config = dict(
    n_experts=128,
    d_shared_expert=128,
    activation='squared_relu',
    normalize_top_k=True,
    routed_scale=2.5,
    balance_bias=True,
    lr_router=0.0012,
    vocab_size=2048,
    norm_eps=1e-06,
    tie_embeddings='early',
    seq_len=1024,
    train_tokens=585700000,
)
Below are experts of layer 5 (counted from 0) of a mixture-of-experts language model. Rows are named router (the router's row for the expert), up (a neuron's input weights, with its number) and show model dimensions 0-223. Each number is 128 + 24 x the weight over its row's rms, rounded and kept within 0 to 255.
After each expert's rows: "comes after" lists some tokens at least twice as common just before its tokens as in all text; "mostly gets" lists some tokens that are sent to it at least half of the time. This comes from a sample of Wikipedia text that the model never trained on. Tokens count by the router's weight.

# expert 122
router [163 146 120  89 145 143 139 149  97 158 137 178 134 130 138 140 116  94 144 163 108 122 148 101  56 117 134 118 116  74 131 105 113 153 135 103 112 129 146 131 172 131 136 110 141 144 105 141 147 141 122 139 103 134 123 141 123 130 115 159 142 169 147 118  87 117 164 117 135 121 145 100 144 143 182 129 108 146  99 135 143 112 128 120 125 107 114  84 128 106  94 119 149 167 145 131 113 166 135 124 111 158 133  91  81 134 116 115  96 174 119 126 112 146  83  98  95 150  94 146 135 134 155 189 121  81  66  97 105  91 158 140 128 168 145 107 151 137 105 140 131 141 139 161 134 126 179 118  85 124 143 138  84 101 114 132 149 146 133 134 141 108 128 123 109 138 152 113  88 129 144  82 136 173 149 111  85 140 177 116 125 113  92 127 124 118 101 123 172 128 122 110  68 143 125 152 111 162 132 135 135 137 131 151 126 135 116 149 143 139 141  88 125  79 119 109 157 113  97  84 112 125 136 133]
up0 [162 122 147 109 101 136 147 175 105 132 113  96 129 161  87 124 163  96 122 157  94 159 126 156  92 128 167 115 127 158 133  58 108 128 114 154 103 139 130 158 163 104 127 135 133 143 135  77 170 151 162 150 116 137 159 129 127 143  93 149 103 168 108 134 159 111 114 142 104 105 141 137 159 130 143 148 148 139 129 113 145 158 142 122 152 140 117 119 178  82 114  85  96 124 122 133 112 124  81 125 141 121 154 124 125 117 120 161  89 128 141 117 129 121 164 151 149 115 153 122 138 133 105 144 128 123 122 133 151 146 130  90 114 117  87 110 116 129 131 150 174 145 105 104 139 130 107 129 124 147 151 146 132 121 138 152 115 153 135 153 113 135 128 159  58 106 175  91 113 145 156 120 132 147 164  81 141 147 114 121 125 125 115 127  87 103 151 135  90 100 111  88  88 101 125 159 135 112 116 169 138 136  94 145 169 111  96 147 107 123 126 161 146 117  83 118 106 190 167  90 143 133  94  91]
up1 [109 140  87  95 124 175 145  86  97 146 154 156 149 150 140 149 127 145 127 115 154 104 125 105 115 134 171 126 111 132 168 132 133 114 141 125  95  89 168 106 147  93 130 103 136 202 125 145 150 143 109 149 137 159 130 132 130 120 175 146 143  96 121 138 123 111 160 162 132 112 151 162  97 104 160 157 122 122 160 155 106 136 120 156 135  87 144 118 127 145 148 160 151 148 131 128  98 169 120 165 122  98 133 141 149 124 122  97  92 121 111  65 119 127 109 148 122  92 126 120 117 141 150 116 146 153 140  80 136 123  84 160 141 175 164 121 111 116 162 110 122 146 118 123 122 156  97 104 122 156 126 149 137 104  95 168 121 148  85 118 104 138 120 121 123 178 157 120 149 113  97 109 127 130 135 123 130 157 126 125 124 153 121  92 165 148 149 168 124 124 143 119 127 209 108  74 102 179 137 136  98 141 110  86 146 121 100  91  77 117 140 134 100 145 128 148 130 116 162 135 130 123 117 137]
comes after: " M", "1", " P", " m", " B", " "
mostly gets: "96", "useum", " Mich", " Cal", "93", "ount"

# expert 1
router [117  98 175 122 162 170  91 112 188 105 132 112 190 136 175 125 102 113 166 153 139 129 135 103 153 189 129 151 139  96  99 108  90 121 102 168 181  93 117 147 125 121 126 118 145 104 109 159 138 140 116 141 107 141 163 136 129 127 132 115 115 128 169 156 143 137 106 124 116  94  88 115 105 117 143 127 112 116 119 110 114  73  98 119 103 145 130 122 131 126 122 100 124 124 148 128 132 181 119  88 122 152  89  88 185 149 110  98 121 110 114 131 138 121  99 127 119 120 100 140  87 132 143 187 153 106 105 117 123 112  86 114 109 109 149 117 132 157 104 125 105 141 118 143 113  79 169 145  84 165 103 100 132 107 121  81 141 112 146 130 154 103 145 124 148 158 116  79 110 140 146 163 135 144 123 135 132 104 125 130 108 152  91  86 132 120 110 118 137 139  85 125 115 163 138 120 122 129  90 153 144 134 145 145 173 125 155 114 124  85 124 115 119 132 121 189 133 118 137 154 140 118 142 139]
up0 [131 143 118 116 123 174 102 163 136 134 141  97 178 145 157 143 117 119 143 114 166  97 132 143 160 126 135 137 135  95 172 121 119 104 135 129 149 109 121 108 124 127 105 145 136 109 104 159 148 140  96 137 133 154 144 144 150 124 140  88  98 168 118 136 142 124 123 155  98 121 116 141 126 167 132 134 197 135 150 150 139 113 145 121 100 139 101  93 150 116 147 142 138 133 128 106 157 149  79 119 124 131  64 124 149 130 110 117 159 114 133 152 105 131  75 114 117  93  86  97  95 111 136 148 110 147 136  81 132  93  91 129  98 147 166 128 210 153 136 119 129 102  91 106 124 109 128 125 141 117 136  92  99 139 140 134 122 120 146 158 110 108 157  85 139 109 118 108 121 141 114 137  85 145 135 124 140  86 121 136 104 151 137  82 130 160 109 155 122 117 128 191 118 127  71  93 140 133 116 142 113 153 109  92 111 101  98 127 114 100 126 151  98 171 102 149 157 111 173  97 145  94 157 169]
up1 [146  88  65 149 123 128 128 132 138 128 117 141 116 144 130 144 116 160 166 102 145 154 110 172 123 133  77 103 127 162 144 109  86 123 131 148 144 141 175 120 159 119 115 163 130 129 108 147 137  94 133 128 161 124 130 130 143 122 144 102  91 103 113 108 144 129  66 160 143 117 127 141  95 142 147 121 196 155 114 134 126 129 100 143 107 186 129 138  97 120  95 153  99 112 121 131 106 106 123 132 111 114 150  71 139 142  90  83 139 126 120 135 126 133  43 168 134  86  98 154 142  97  86  64 111 122 145 102 124 142 116 126 157 110 120 110 167  90 118 142 155  78 112  73 119 150 154 115 151 137  75 118 131 155 116 136 129 140 118 115 126 136 128 119  70 156 144 108  98 135 139 147 107  92 159 142 107 137 123 154 119 126 123 126 113 144 142 124  89 137 102 118 123 133 142 116 137 127 153 107 130  95 117 142 112 166 143 150 144 110 111 155 107 121 172 115 112 112 130 135 110 168 120 110]
comes after: " of", " the", ",", " in", " S", ":"
mostly gets: " Russ", " Afric", " Af", " Z", " Bel", " Ab"

# expert 5
router [148  97 127 149 135  87 124 161 128 147 167 120  94 129 116  55 101 108 136 101 162 121 122 153  92 131 167 146 155 108 184  85 116 145 120 123 149 134 152 113 147 184 128  84 144 101 111 136 166 128 146 128 148 100 144 135 129 114  87 111 121 124 102 112 102 102 115 100 164 127 129 157 107 121 106 134 128 124 103 128 145 114 134 135 125  86 158 159 122  67 135 146  74 172  97 116 106 142  91 104 128 135 129 125 106 121  93 147  96 109 101 106 121 174 115 123 139 115  86 128 130 151 143 166 115 152  93  98 116  70 116 132  86 208  87 127 122 115 120 157 141 129 156 160 125 135 136 129 110 152 144 160  95 111 123 125 135 155 136 129 144 110 131 117 106  95 138 122 141 150 143 103 100 159 142 110 131 130 130 123 168 144 132 160 147 130  94 130 128 169 160 119 104 129 140 122 119 174  99 117  83 143 159 138 100 109 114 137 139 108 117 143 118 105 143  98 132 160  83 114 124 135 104  95]
up0 [ 87  76  96 130 164 101 133 138  94 192 156 120  97 138  98 114 120 110 122  82 107 113 120 148  98 128 125  78 118 106 181  95 148 147 122 143 138 127 116 158 169 123 169 139 141  90 160 158 150 106 129 145 143 131 119 105 157 128 137 122 128 154 139 140 138  95 152 137 104 106 122 184 161 100  97 118 119  88  93 106 168 136 139 138  98 144 139 145 111 136 106 110  94 149 153 120 138 141  97 139 144 166 162 109 144  97 141 114 140 152 132 148 108 133 147 140 169 117 100 113 124 135 122 156 123 138 132 173 142 137 127 154  54 145 115 131 142  78 128 123 147 161 113 135 102 153 111 122  93 139 118 122 129  73 145 134 151 120 170 102 119 149 170 113 116  83 128 162 119 113  97  80 126 116  85 140 146 122 124 160 156 142 131 152 139 166 120 143  96 126 136 141 155 128 141  99 153 109  99  84 185 131  92  99 123 128 129 108 142 136 146 152 125 110 137 137 156 151 165 115 149 108 131 129]
up1 [100 116  69 125 107 115  97 112 122  94 144 129 116 128  94 144 137 133 123 149 124 147 111  99 134 121  97 108 126 146 160 119  93 147 152 123 131 126 147 145  74 154 170 160 114 131 152 163 104 119 144 168 105 194 112 125 170 159 104 119 122 130 137  90 143 115 131 129 134 145 116 165 128 146 108 141 119 146 154 179  72 121 122 159 110 139 147 122 101 113 161 146 118  77 148 135 100 121 159 126 151 114 113 109  79  90 105  97  97 103 119 134 128 137 175 167 111 127 143 132 129 125 122 137 145 140 153 139 137 104 168 122 133 175 157 134 140 110 133 106 163 167 156 126 127 136 198 102 105 178 140  76 142 110 167 141 124 133 109 139 121 125  94 141 134 133 143 147 138 129 171 110 143 123 121 143 117 146  93 134 156 146  88 136 151 121  93  78 143 129  81 133 134 119 101  81 107 107 136 129 112 116 101 132 107 122 106 160 152 170  88 118 135 140 134 129 130 143  76 132 111 154 180 135]
comes after: " M", " m", "M", "m", "A", "\n\n"
mostly gets: "A", "ilitary", "useum", " about", " July", " around"

# expert 51
router [119 100 102 134 153 149  95 113 120 150 138 137  92 177 103 128  61 143 147 147  91 138 129 102 156 135 127  94 104 166  84 126 126  91  92 146 121 101 147 137 137 124 174 140  80 140 176 160 149 152 111 130 144 109 137 138 107 125 145 119 109 127 156 152 132 143 113 137 152 134 125  99 134 148 140 136 140  50  74 104 105  97 129 123 110 126 129 134 139 152 143 125 114 124 152 101 126 116 144 187 117 130 107 124 160 130 156 128 146 150 155 108 116 129 159 147 123 121  98 142 129 145 117 141 136 134 158 131 160 134  74 138 124 136 146 163 123  97 156 147 114  98 119 136 118  94 120 127 153 145 161 180  94 101 152 118 128 124 152 148 163 177 199  90 131 151 169  87 171 164 112  93 137 128 128 151 157 116 168 121 149 141 134 150 111 105 155 164 135 117 123 171 162 163 142 105 129 150 161 119 140 128 124 178 124 140 145 118 151 139  98 165 114 140 153 134 157 128 149 122 132 134 116 138]
up0 [ 87 180  95 138 115 143 132 119 136 111 128 136 134  99  65 142  94 134 135 130 113 128 158 136 118 103 139 104 144 152  96 129 184 105 112 138 150 108  90 141 130 112 116 134 124 154 118 110 138  92 132  70 146 101 101  72 127  91  94 117  97 128 131 125 176 128 128 108 117 143  99 179  80 157 151 134 126 141 148  97 141 152  93 161 109 159 118 167 121 139 189 159 159 111  82 121 126 128 136 155 117 147 162 169 162  80 125  99 178 134 114  81 173 113 147 131 134 113 107  94 149 143 123 134 109  96 149 117 147 155 146 103 130 125  98  96 146 162 132 119  92 127 123  93 118 167 130 126  78 127 147 139 123 145 152 140 149 156 118 163 132 160 116 129 117 137 137 108 119 114 132 118 137 122 101 151 164 157 123 162 129  90 106 168 138 140 137 159  86 103 105 149 142 128 113 112 124 113 125 141 149 127 147 108 129 115 142 139 168 159 101 158 156 108 159 164 139 135 107 126 137 103 109 146]
up1 [121 119 100 161 122  97 126 114 126 125 121 141 141 136 174 137 116 115 140 109 123 110 119 115 156 113 201 110  95  77  92 116 158 141 140 127 106 102 120 134 143 112 119 114 184 171  93 136 102 181 133  83 112 126 160 107 145  91 112 150 104 116 130  69 168 143 128 148  79  89 129 158 138 121 112 121 143 133 133 105 123 146 122 136 105 138 129 159 155 119 163 120 157 137 131 116 141 150 109 130 109 131 130 103 128 124 151 146 141 167 151 109 119 102 152  98  95 151 128  98 117 168 129 133 133 113 131 141 113 168 126 134 135 142  88 143 154 136 138 113 148 119 151  85 136 154  72 102 134 107 156 177 122  98 141 128 132 138 133 153 130 117 121 116  60  85 156  94 107 171 154 129 135 118  99 152 117 171 126 125 127 155 106  89 127 141 114 113 109 126 147 132 118 112 138 169 117 147 142  96  79 152 153 127 135 136 122 106 155 152 105 162 116 156  83 155 180 110  96 117 131  90  79 106]
comes after: " |", "h", " K", ";", "ar", "a"
mostly gets: " India", "ha", "ya"

# expert 66
router [ 89 147 144 113 103 150 156 110 171  96 110 139 124 129 131 120  98  94 106 136 120  88 114  97 184 168  86 136 118 145 120 155 108 121  87 141 108 142 158 122 125  97  83 152 180 113 117 122 153 166 162 140  96 109 145  84 132 135  96 117 142 128 160  93  80 130 101 103 107 119 126 129 175 136 150 196  98 126 145 141 140  93  87 117 108 115 145 153  97 146 128 136 109 119 156 104 180 130 148 105 151 118 146 102 103 114 137 140 117 112 105 131 139 125 157  96 127 143 142 113 163 122 117 148 135 116 123 150 127 151 128 118 175 132 127 134  86 142 118 126 171 165 143 110 103 133 121 166 127 147 137  86 156 104 106 118  94 140 134  95 131 135 160 140  89 125 138 136  85 134 175 155 136 112 152 137  95 133  88 131 123 141 150  78 149 139 132 132 139 117 112 115 158 134 136  88 116 117 102 133 147 157 124 134 170 105  88 104 110 142 120 163  89 107 129 149  54 115 136 132 133 126 111 159]
up0 [126 150 118  64 116 110 144 136 125 133  96 134  67 100 119 136 121 151 126 128 119 106 128  97 139  84 140 106 114 121 132 108  88 102  90  87 122 171 146 105 148  99 141 141 139 137  79 104 133 134 109 124 123 122 169 127 100 139 113  87 139 114 128 125 111 132 100 151 116 123 177 153 168 151 151 152 169 132  99 156 168 122 130 135 101 144 153 149 125 144 136 138 143 154 148 132 163 103 111 113 159 150 120 123  84 139 141 160  94 120 144 103 118 133  96  83 131 144 114  69 151 118 151 139 110 145 167 131 140 142 109 114  92 175 138 131 175 110 155 141 125 135 140 172 134 158 130 167 103 120 151  89 152 115 120 148 128 161  74 153 118 174 177 134 136 142 117 132 109  86 160 153 113 119 133 137 138 117 130 147 124  93 135  99 105 122 109 134 148 103 200 153 192 121 119 141 117 117 163 111 144 142 118 114 136 149 138  80 172 137 102 157 135 127 126 134 105 117 117 103 104 107 110 132]
up1 [111 123 141 211 102 117 162 110 139 131 137 106 142 104 113 118  95  98 123 123 125 137 167 110 140 161 137 119 172 205 114 126 125 148 146 105  89 141 167 128 133 136 132 152 145 126 106 134  83 147 118 136  96 158 132  88 179 111 130 143 112 114 124 151  85 140 154 101 132  99 105 131 145 175 156  79 125 175 127 126 132 149 153 132 130 132 117 165 121  89 140 149  99 156 136 152 146  93 105 107 127 155 180 154 136 104  83 111 135 145 115 108 119 129 193 138 165  78 150 106 167 120 114 132 100 168 127  94 100 174  98 157  95 101 117  98 132 120 117 143 122 137 124 136 150 141 121 141 135  82 134 130  91 138 155 129 136 166 119 140 138 109 118 161 151  94 149 146 138 118 108 142 133 116 112 178 156 167 115 136 109 137 124 113 125 112  88 140 107 128 150 126 113 187 103 122 138 139  97 104 123 113 123 124 168 101 109 140 124 126 106 144 101 114 137 112 131 123 157 144 109 145 129 157]
comes after: " ", ".", "–", " (", "97", "2"
mostly gets: "0", " inter", "6", "5", "7", "8"

# expert 125
router [141 148 108 128 107 133 168 156 144 127 143 136  94 112  57 125 136 141 126 148 109 146 100 117 150  78 143 143 145 120 115 153 164 144 141 136 139 120 155 167 104  90 156 140  79 139 140 144 149 126 150  91 119 138 136 104  97 157 168  80 113 140  64 126 178 153 129 106 127 145 121 160  81 177 116 125 124 146 137 122 105 154 124 131 164 108 151 117 135 167 161 124 139 151 135 148 186 110 145 126 143  76 147 153 113 134 166 165 144 150 133 142 162 135 131 130 139 126 157 104 169  85 148 129 150 106 105 115 123 114 112 147 105 145 116 151 101 113 136  96 170 106  68 131 108 133  95  98 145 112 118 127 130 113 129 153 109 149 123 123 101 120 139 148 144 161 127 122 122 149 114 116 144 126 128 104 118 141 126 159 166 123 147 133 145 108  99 134 125 173 130 132 128  89  93 131 106 139 112 101 197 127 108 104 121  80 101 128 161 101 103 193  91 133 126 135 128 115 142  88 141 102 123 125]
up0 [144 142 106 124 161 134 150  85 149 163 109 146 112 132  97 156  89 109 156  95 142  89 156  87 117 151  97 101 158 140 143 160 119  93 146 110 167 109  85 128 124 128 170 135 122 138 155 121  90 151 137  84 102 123  74 129 160 117 123 135 100 118 124  80 118 134 116 146 106 149 122 146 108 138 125 131 125 114 123 123 123 117 144 117 119 121 131 154 152 107 137 117 137 129 180 114 177 158 138 192 217 116 138 196 156 140 150 132 118 106 120 123 126 120  98  95 107 112 121 132 131 105 108 110 110 172 117 144 127 144  81 142 133 112 161 137 127 112 114 103 164 120 116 165 125 137 140 116 117 129 168 129 148 132 106 133 122 126 140 162 106 130 144 130 106 154 191 143 146 110 126 109 125 121 141  93 124 118 129 122 131 148 158 144 116 104 151 111 141  99 138 118 120 114 101 111 122 154  76 148 122 125 160 139  88 157 177 126 165 110 128 167  74 182 161 137  94 118 134 146 154 143 108 113]
up1 [ 79 127  98 147 143  97 124  79 110 126 138 111 129  65 118 131 151 150 114 120 138 127 118 111 156 117 154  93 129 137 114 107 153 106 125 106 125 168 116 149 112 135 117 107 105  90 137  74 151 150  84  96  97 101 121 119 147 168 122  88  89 184 116  88 133  90 111 114 136 132 129 132 125 166 101 138 123 149 163 136 106 143 126 115 135  90 190 158 123 148 169  87 139 161 119 160  77 152 123 130 111 145 142 111 142 155 135 139 118 113 107 121  79 112 127 166 142 100 151 124 132 122 169 112 151 138 138 120 115 139 123 131 101 165 119 110 100 131 109 104 139  83 139 135  98 139 101 114 110 153  69 130 148 123 146 132 130 164 121 148 105 127  78 143  98 143 105 149 116 125 119 141 119 156 122  97 160 150 108 157 125 126 176 105 117 108 123 150 113 136 108 153 121 133  87 138 126 150 153 124 193 140 107 111 162 137 115 153 128 175 125 146 125  73 124  72 121 116 109 156 137 101 143 130]
comes after: " of", " in", "'", " to", " for", " with"
mostly gets: " the", " The", "The", "ab", " its", "the"

# expert 97
router [138 140 126 124 127 145 150 150 149 160 119 153 163 193  99 105 107 114 170 155 144 106 111 111 156 116 152 131 120 123 110 136 146 131 106 120  94 107  93 125  99 150 113 131 116  96 142 124 171 176 137 171 122  90  74 123 112  60 117 131 101 169 114 129 130 138 138 118 115 138 135 125 118 133 100  76 124 136 116 184  87 145  90 119 151 120 138 135 128 109 161 114 146 117 114 128  99 127 150 129 139 144 139  45 155 121 200 115 115  98 114 139 102 141 161  98 120 122 117 141 134 189 123 122 125 140  93 101 116 139 132 135 144  86 141 142 116 122 135 108 134 132  88 102 105 101 104 150 128 125 148 115 164 130 129 124 107  74 136 129 135  98 136 150 118 131 109 122 115 129  98  96 115 126 196 149 185 133 151 125 121 142 115 144 103 142 131 110 136 158  99 133 138 100  91 138 168 144 126 115 148 149 136 123 123 115 163 178 131 128 100 163 148 158 128 142 141  81 100 121 141 141 157 103]
up0 [124 125 133 112  67 133 155 136 124 114 115 140 129 115 108 111 118 165  97 100 137 103 114 149 116 134 144 131 189 147 129 172 162 129 152 125 116 115 129 123 167 119 131 110 127 141 157 130 125 135 138 181 111 118  77 177 154  98 146 149 115 108 109 137 123 136 119 123 121  71 150 110 131 148 161 123 122 130 176 140 133 136 142 113 140 132 140 134  95 101 135 128 152 115 138 104 133 120 107 151 180 109 151 111 107 140 118 152 143 164 129 118 107 131 119 148 147 142 105 103  62  96 127 118 113 138 127  77 108  77 126 136 166 121 101 102 151 147 154  91 120  93 102 170 115 121 160 121 136 132 114 138 111 133 111 142 134 143 123 145 130 118 127 153 148 112 111 162 104 130  97 106  90 132 162 142 184 122 129 158 134  76 114 139 107 160 134 148 144 123 113 182 211 151  95 106 119 140 141 147 167 111 121  85 105 154 110 130 126 122 159 185 142 117 102  66 104 101 111 122 138 101 159 145]
up1 [127 156 151 130 112 121 142 132 160 152 128 159 121 180 106 115 120  83 111 123 114 139 106  96 105 109 155 144 104 121 133 134 161 121  99  91 123 102 102 124 133 139 141 100 107 129 111 137  84 114  79 140 134 114 109 133 130 101 104  81 119 122 144  71  96 159 109  93 151 115 132  90 150 152  81  82 154 110 148 120 114 175 128 145 119 144 126 116 136 166 131 117 132 129  99 105 107 123 133  83 115 124 132 126 128 148 134 111 150  92 112 139  90 121 120 155 122 116 134 126 157 121 131 101  90 129 128 129 144 191 119 126 131  84 113 157  79 134 145 100 125  95 135 103 110 153 108 141 114 110 179 178 146 115  94 149 103 112 124 111 110 125 157 141 118 112 104 159 119 128  66  96  81 135 143 170 173 128 143  88 120 137 128 161  80 163 126 151 148 107 139 141 127 113  92 136 152 125 147 130 116 127  48 102 105 126 120 142 149 161 107 124 131 186 139 141 102  96 154 120 155 126 131 140]
comes after: " |", "|", ";", ",", ":", " in"
mostly gets: " ", " well", "  "

# expert 49
router [122 120 124 155 116 162 111 158  98 165 137 143 172 133  93 100 153 149 147 131 125 127 164 137 119 132 137  84 116 148 165 138 114 133 166 145 106 173 119 127 128 129 143 126 147 113 113 151 177 118 119 128 144 125 126 147 143 132  88 127 152 179 138 171  90 140 153 142 153 113 106 108 100 113 148 193  75 100 137 114 102 105 140 153 131 137 124 138 104 168  77  96 112 100 117  95 103  83 126 142 179 149 137 133 150 133 100 137 184 116 138 126 139 148 114 168 147 125 119 151 100 131 149  97 140 151 126 153 137 115 158 129  77 150 150  98 134 122 107  96 143 112 126  85 166 193 123 144  93 121 138 168 151 122 150 159  93 174 116 135 154 132 138 132 132 131 161 116  98 174 146 125 126 143 146  84 153 107 144  79 160  98 141 109 106 141 156 158 113 150 165 124 119 145 146  99 117 121 154 115 148 127 153 134 153 141  93 153 106 139 130 172 109  97 131 107 127 148 112 138 106 129 111 132]
up0 [136 161 127 175 169 133 116 134 111 118 114 167  93 134  91 105 140 139 129 126 144 137  91 154 152 133 150 110 138 100 161 147 145 101 126 112 136  81 138 135 120 121  85 127 137 116 137 163 125 134 154 137 113 104 114 127 181 116 136 142 112 155 120 159 130  93 146 107 150 135  87 104 127 110 150 146 128 122 111 163 132 110 143 157 125 147 129  97 153 145 161 132 108 122 140 134 101 108  96 115 125 135 135 161 144  65  93 116 179 111 150  94 161 140 166 140 135 156 168 133 126 110 106 101 129 160 134 135 107 124 129 129 132 154 134 106 167 151 153 154 157 147 107 198 135 163 166 100 158 138 153 114 138 118 127 141 141 117 103 134 179 140 134  80 143 155 148 123 128 137 111 141 100 123 109 128 139 109 147 136 137 126  98 117 138 189  94  89 142 130 144 129 160  63 166 168 146 140 136 145 132 143 126 138 124 149 124 129 135 153 109 146  75  87 149 156  93  72  93 103 101 109 148 189]
up1 [113 104 126 114 160 122 112 140 102 100 137 118 168 137 139 102 129 136 137  64 142 131 132 171 100 102 114 121 116 148 120 105 116 136  91 128 128 114 168 115 155 117 131  88 127 134 140  52  95 111 106 112 145 125 127 129 148 110 113  82 127 153 131 151 115 118 127 141  62 117  62 108 108 154 138  90 109 105 151 126 136 126 122 150 151 128 156 104 118 154 144 119 112 101 142 103  90 112 162 133 117 111 173 140 121 161 124 135 146  85 123 133 136 136 112 104 117 106 135 178  85 119 172 120 126 100 141 124 140 130 155 141  82 147 141  89 179 112 114 108 108 142 153 141 109 168 158 149 189  99 126  92 131  72 108 159 122 144 111 148 108 105 137 140  89  90 120 125 124 136 131  84 155 139 143 102 143 128 120 178 158 126 126  84 120 160 115 113 106 145 113 114 105 119 129 110 131 151 195 126 115 111 135 121 114 108 117 133 115 133 114 144 150  82 128  88  93  93 128 129 118 128 146 167]
comes after: ".", "\n", "0", " No", "\n\n", "6"
mostly gets: ".", ").", "|", "\".", " .", " more"

# expert 117
router [ 96 107  84 138 127 145 190 142 134 171 171  84 121  97  76 140 120 147 136 145 103 134  82 108 136 121 111 118 145 187 129 164 152 142 145 118 148 115 147 175 111 107 154 134 134 153  86 150 134  87 137 129 100 135 122  99 124 136 130 124 122 154 114 136 107 124 154  96 134 132 135 160 133 138 117 127 117 134 115  85 123 102 166 161 152 125 145 148 140 193 158 125 132 147 110 173 126 111 138 166  81 124 158 153  96 130 104 183 137 129 135 123 139 117  89 112 143  95 108 110 156 131 136 115 116 144 128 154 117 102 126 115 136 153 136 149 124 125 159  92 102 122  71 134 143 186 138 135 107 151 128 116  93 149 116  94 119 143 119 149 140 113 139 145 130 137 148 134 104 134 129 146 103 154 114  74 135 107 119 122 193 135 145 110 107  98  94 120 137 169 114 149 131  93 104 121 143 153 110 161 174 134  89 137 106 139 148 158 157 110  92 159 104 153 106 116 108 124  94 127 159  83 122 146]
up0 [128 119 129  92 148 115 107 141 116 130  87 106 161 140 100 110 101  96 106 152 121  63 112 128 123 146 135 112  82 154 122  85 153 138 122 142 127 116 134  86  92 114 142 174 129 142 147 178 107 140 137 120 134 133 106 109 120 121 150 106 141 163  94 147 113  89 110 138  94 169 122 124 155 103 133 152 154 137 153 105 161 140 139 109  80 176 114 178 132 167 180 135 138  97  94  91 129  90 145 136 149 113 167 128  96 164 150 153  93 173 135 118  91 114  86 126 126 122 125 130 129 146 117 154 119 132 122  80 128 144 144 136 125 112 147 106 144 146 119 129 107  87 119 136 140 126 101 144 116 121 127  96 113 112 108 139 107 178 160 130 109 118 126 156 106 138 150  95 111 115 112 131 167 147 156 137 187 140  87 171 126 137  90 141 113 147 159 145 154 130 105 130  96 137 140  82 143  95 120 132 137  72 111 111 131 100 102 107 124  90 133 157 134 118  96 102 110 138 141  77 107  95 126 129]
up1 [ 94 114 110 120 160 196  98 128  85 118 152 123  96 124  89 130 101  87 121 150 116  87 101 144 117 120 156 136 116 149 115 136 157 123 117 121 161 106 156  90 136 112 140 140 143 110 112 147  97 127 176 145 135 168 106 104  95 116 137 111 151 162 122 145 140  85 103 132 118 106 140 106 101 162 101  95 178 144 159 112 163 149 144 182 122 160 115 139 122 130 125 112 151 124 141 137 142 126 106 139  86 126 122 129 142 139 114 134 116 102 153 137 128 169 115 150 135  95  85 157 121  90 137 147  85 130 121 124 117 128 105 102 113 153 105 132 124 148 140 154 108 135 142 122 135 144 150 107 118 139 164 116 135 145  79 128 103 147 131 132 177 143 135 131 150 164 174 122 135 110 125 140 135 142 122 117  94  93 128  75 145 157 171 117 132 121  79 106 112 141 135  98 126 163 153 121 158 160 118 148 121 151  80 146 134 192 166 159 163 165 104 153 109 150  73  96 143 117  97  90 144 124 102 113]
comes after: " of", " the", " in", " to", ".", "'"
mostly gets: " the", "The", " this", " The", "the", " This"

# expert 54
router [123 128 102 138 113 127 167 159 123 118 138 113 111 135  80 137 110 139 121 117 132 152 109 138  94 116 172 123 169 152  99 184 172 162 159 125 142 115 159 185 110 105 160 123  93 144 143 172 166  83 124  82 116 133 158 136 126 134 131 113 162 114  56 110 133 143 116 106 129 116 129 165  99 149 117 166 116 122 118 155 134 142 128 129 152 121 149 135 108 123 169 135 131 142 137 171 204 122 119 125 142 101 133 141 140 134 164 143 113 138 125 152 160 128 131 135 141 100 154 101 171 129 143 131 162 136 131  93 130  99  99 125  85 148 159 129 115 111 135  93 104  86  98 171 164 110 144 126 135 168 158 118 126 106  89 131 140 156 127 133  92 114 152 123 127 115 124 129 114 177 149 129 111  98  93 113 121 145 119 153 164 151 152 145 165 147 111 136 143 143 101 132 155 118  70 142  94 163 138 131 150 142 117 122 165 108 130  91 131 104  99 146  95 116 134  99 136  90 108 119 173 113 133 149]
up0 [116 106 102 171 115  78 159 123 134 159 116 109  82 134 129 105 162 159 103 124 107 161 114  99 114 134 117 118 122 136 112 149 136 118 154 135 111  93 138 141 130 168 111 107 124 152 159 117 143 129  78 137 149 133 131 122 143 127 127 125 165  92 118 160 112 144 132 106  95 112 175 117 153 135  94 114  99 132 126 124 131 130 106 183 150 160 143 124 137 164 100 131 135 162 153 164 106 108  88 119 130 127 164 156  62 139 138 111 183 133 137  83 133  88 135 106 164 128 128  79 147 112 121 110 110 117 108 111 113 104 146 152 113 132  89  88 127 127 110 104 175  96 101 113 148 146 137 113 142 132 120 116 162 108  82 185 112  92 149 126 106  86 173 144 131 137 109 188 128 113 135 108  85 138 125 114  87 127 121 112 126 154 117 151 130 122  96 138 174  98 115 134 163 122 123 163 151 145 139 162 176 146 129 105 137 113 152 144 125 109 163 140 138 134 122  84  83 133 122 102 113 134 167 141]
up1 [140 165 130 131 150 138 141 136 115 126 107  80  60 153 138 162 169 147 111 139 115 125  83 155 136 143 149 123  82 101 135 105 122  92 108 121 114 125 192 141 152 135 108 125 139 150 159 129 134 111 137 143 126 172 153  92 104 144 118 162 128 141 157 163 154 105 130 131 124 104  88 118 109 142 107 128 164 115 158 172 127 119  99 106 155 127 113 142 115 130 150 139 129 140 140 185 120 113 100 119 123  66 142 190 126  98 156 149 131 115 151 148 117 180  94 128 137 138 126 109 118 122 157 166 125 154 123 117 152 115 128 127 112 132 100 112 125 135 142 141 144 120 116 100 110 127 122 112 161 110 128 141 111 126  94  96 116 193 129  93 129 132 146 135  83 134 121 147 102 126 132 120 139 116  91 129  93 116 101 154 150 137 145 134 121 204 143 137 143 146 155 161 154  92 148 150 202  92 110 141 136 140 125 124 114 115 108 133 147 107 181 132 170 156 101  68 142 133 120 115 132 134 121 107]
comes after: " of", " in", " on", " is", " to", "."
mostly gets: " a", " the", " The", " A", "The", " an"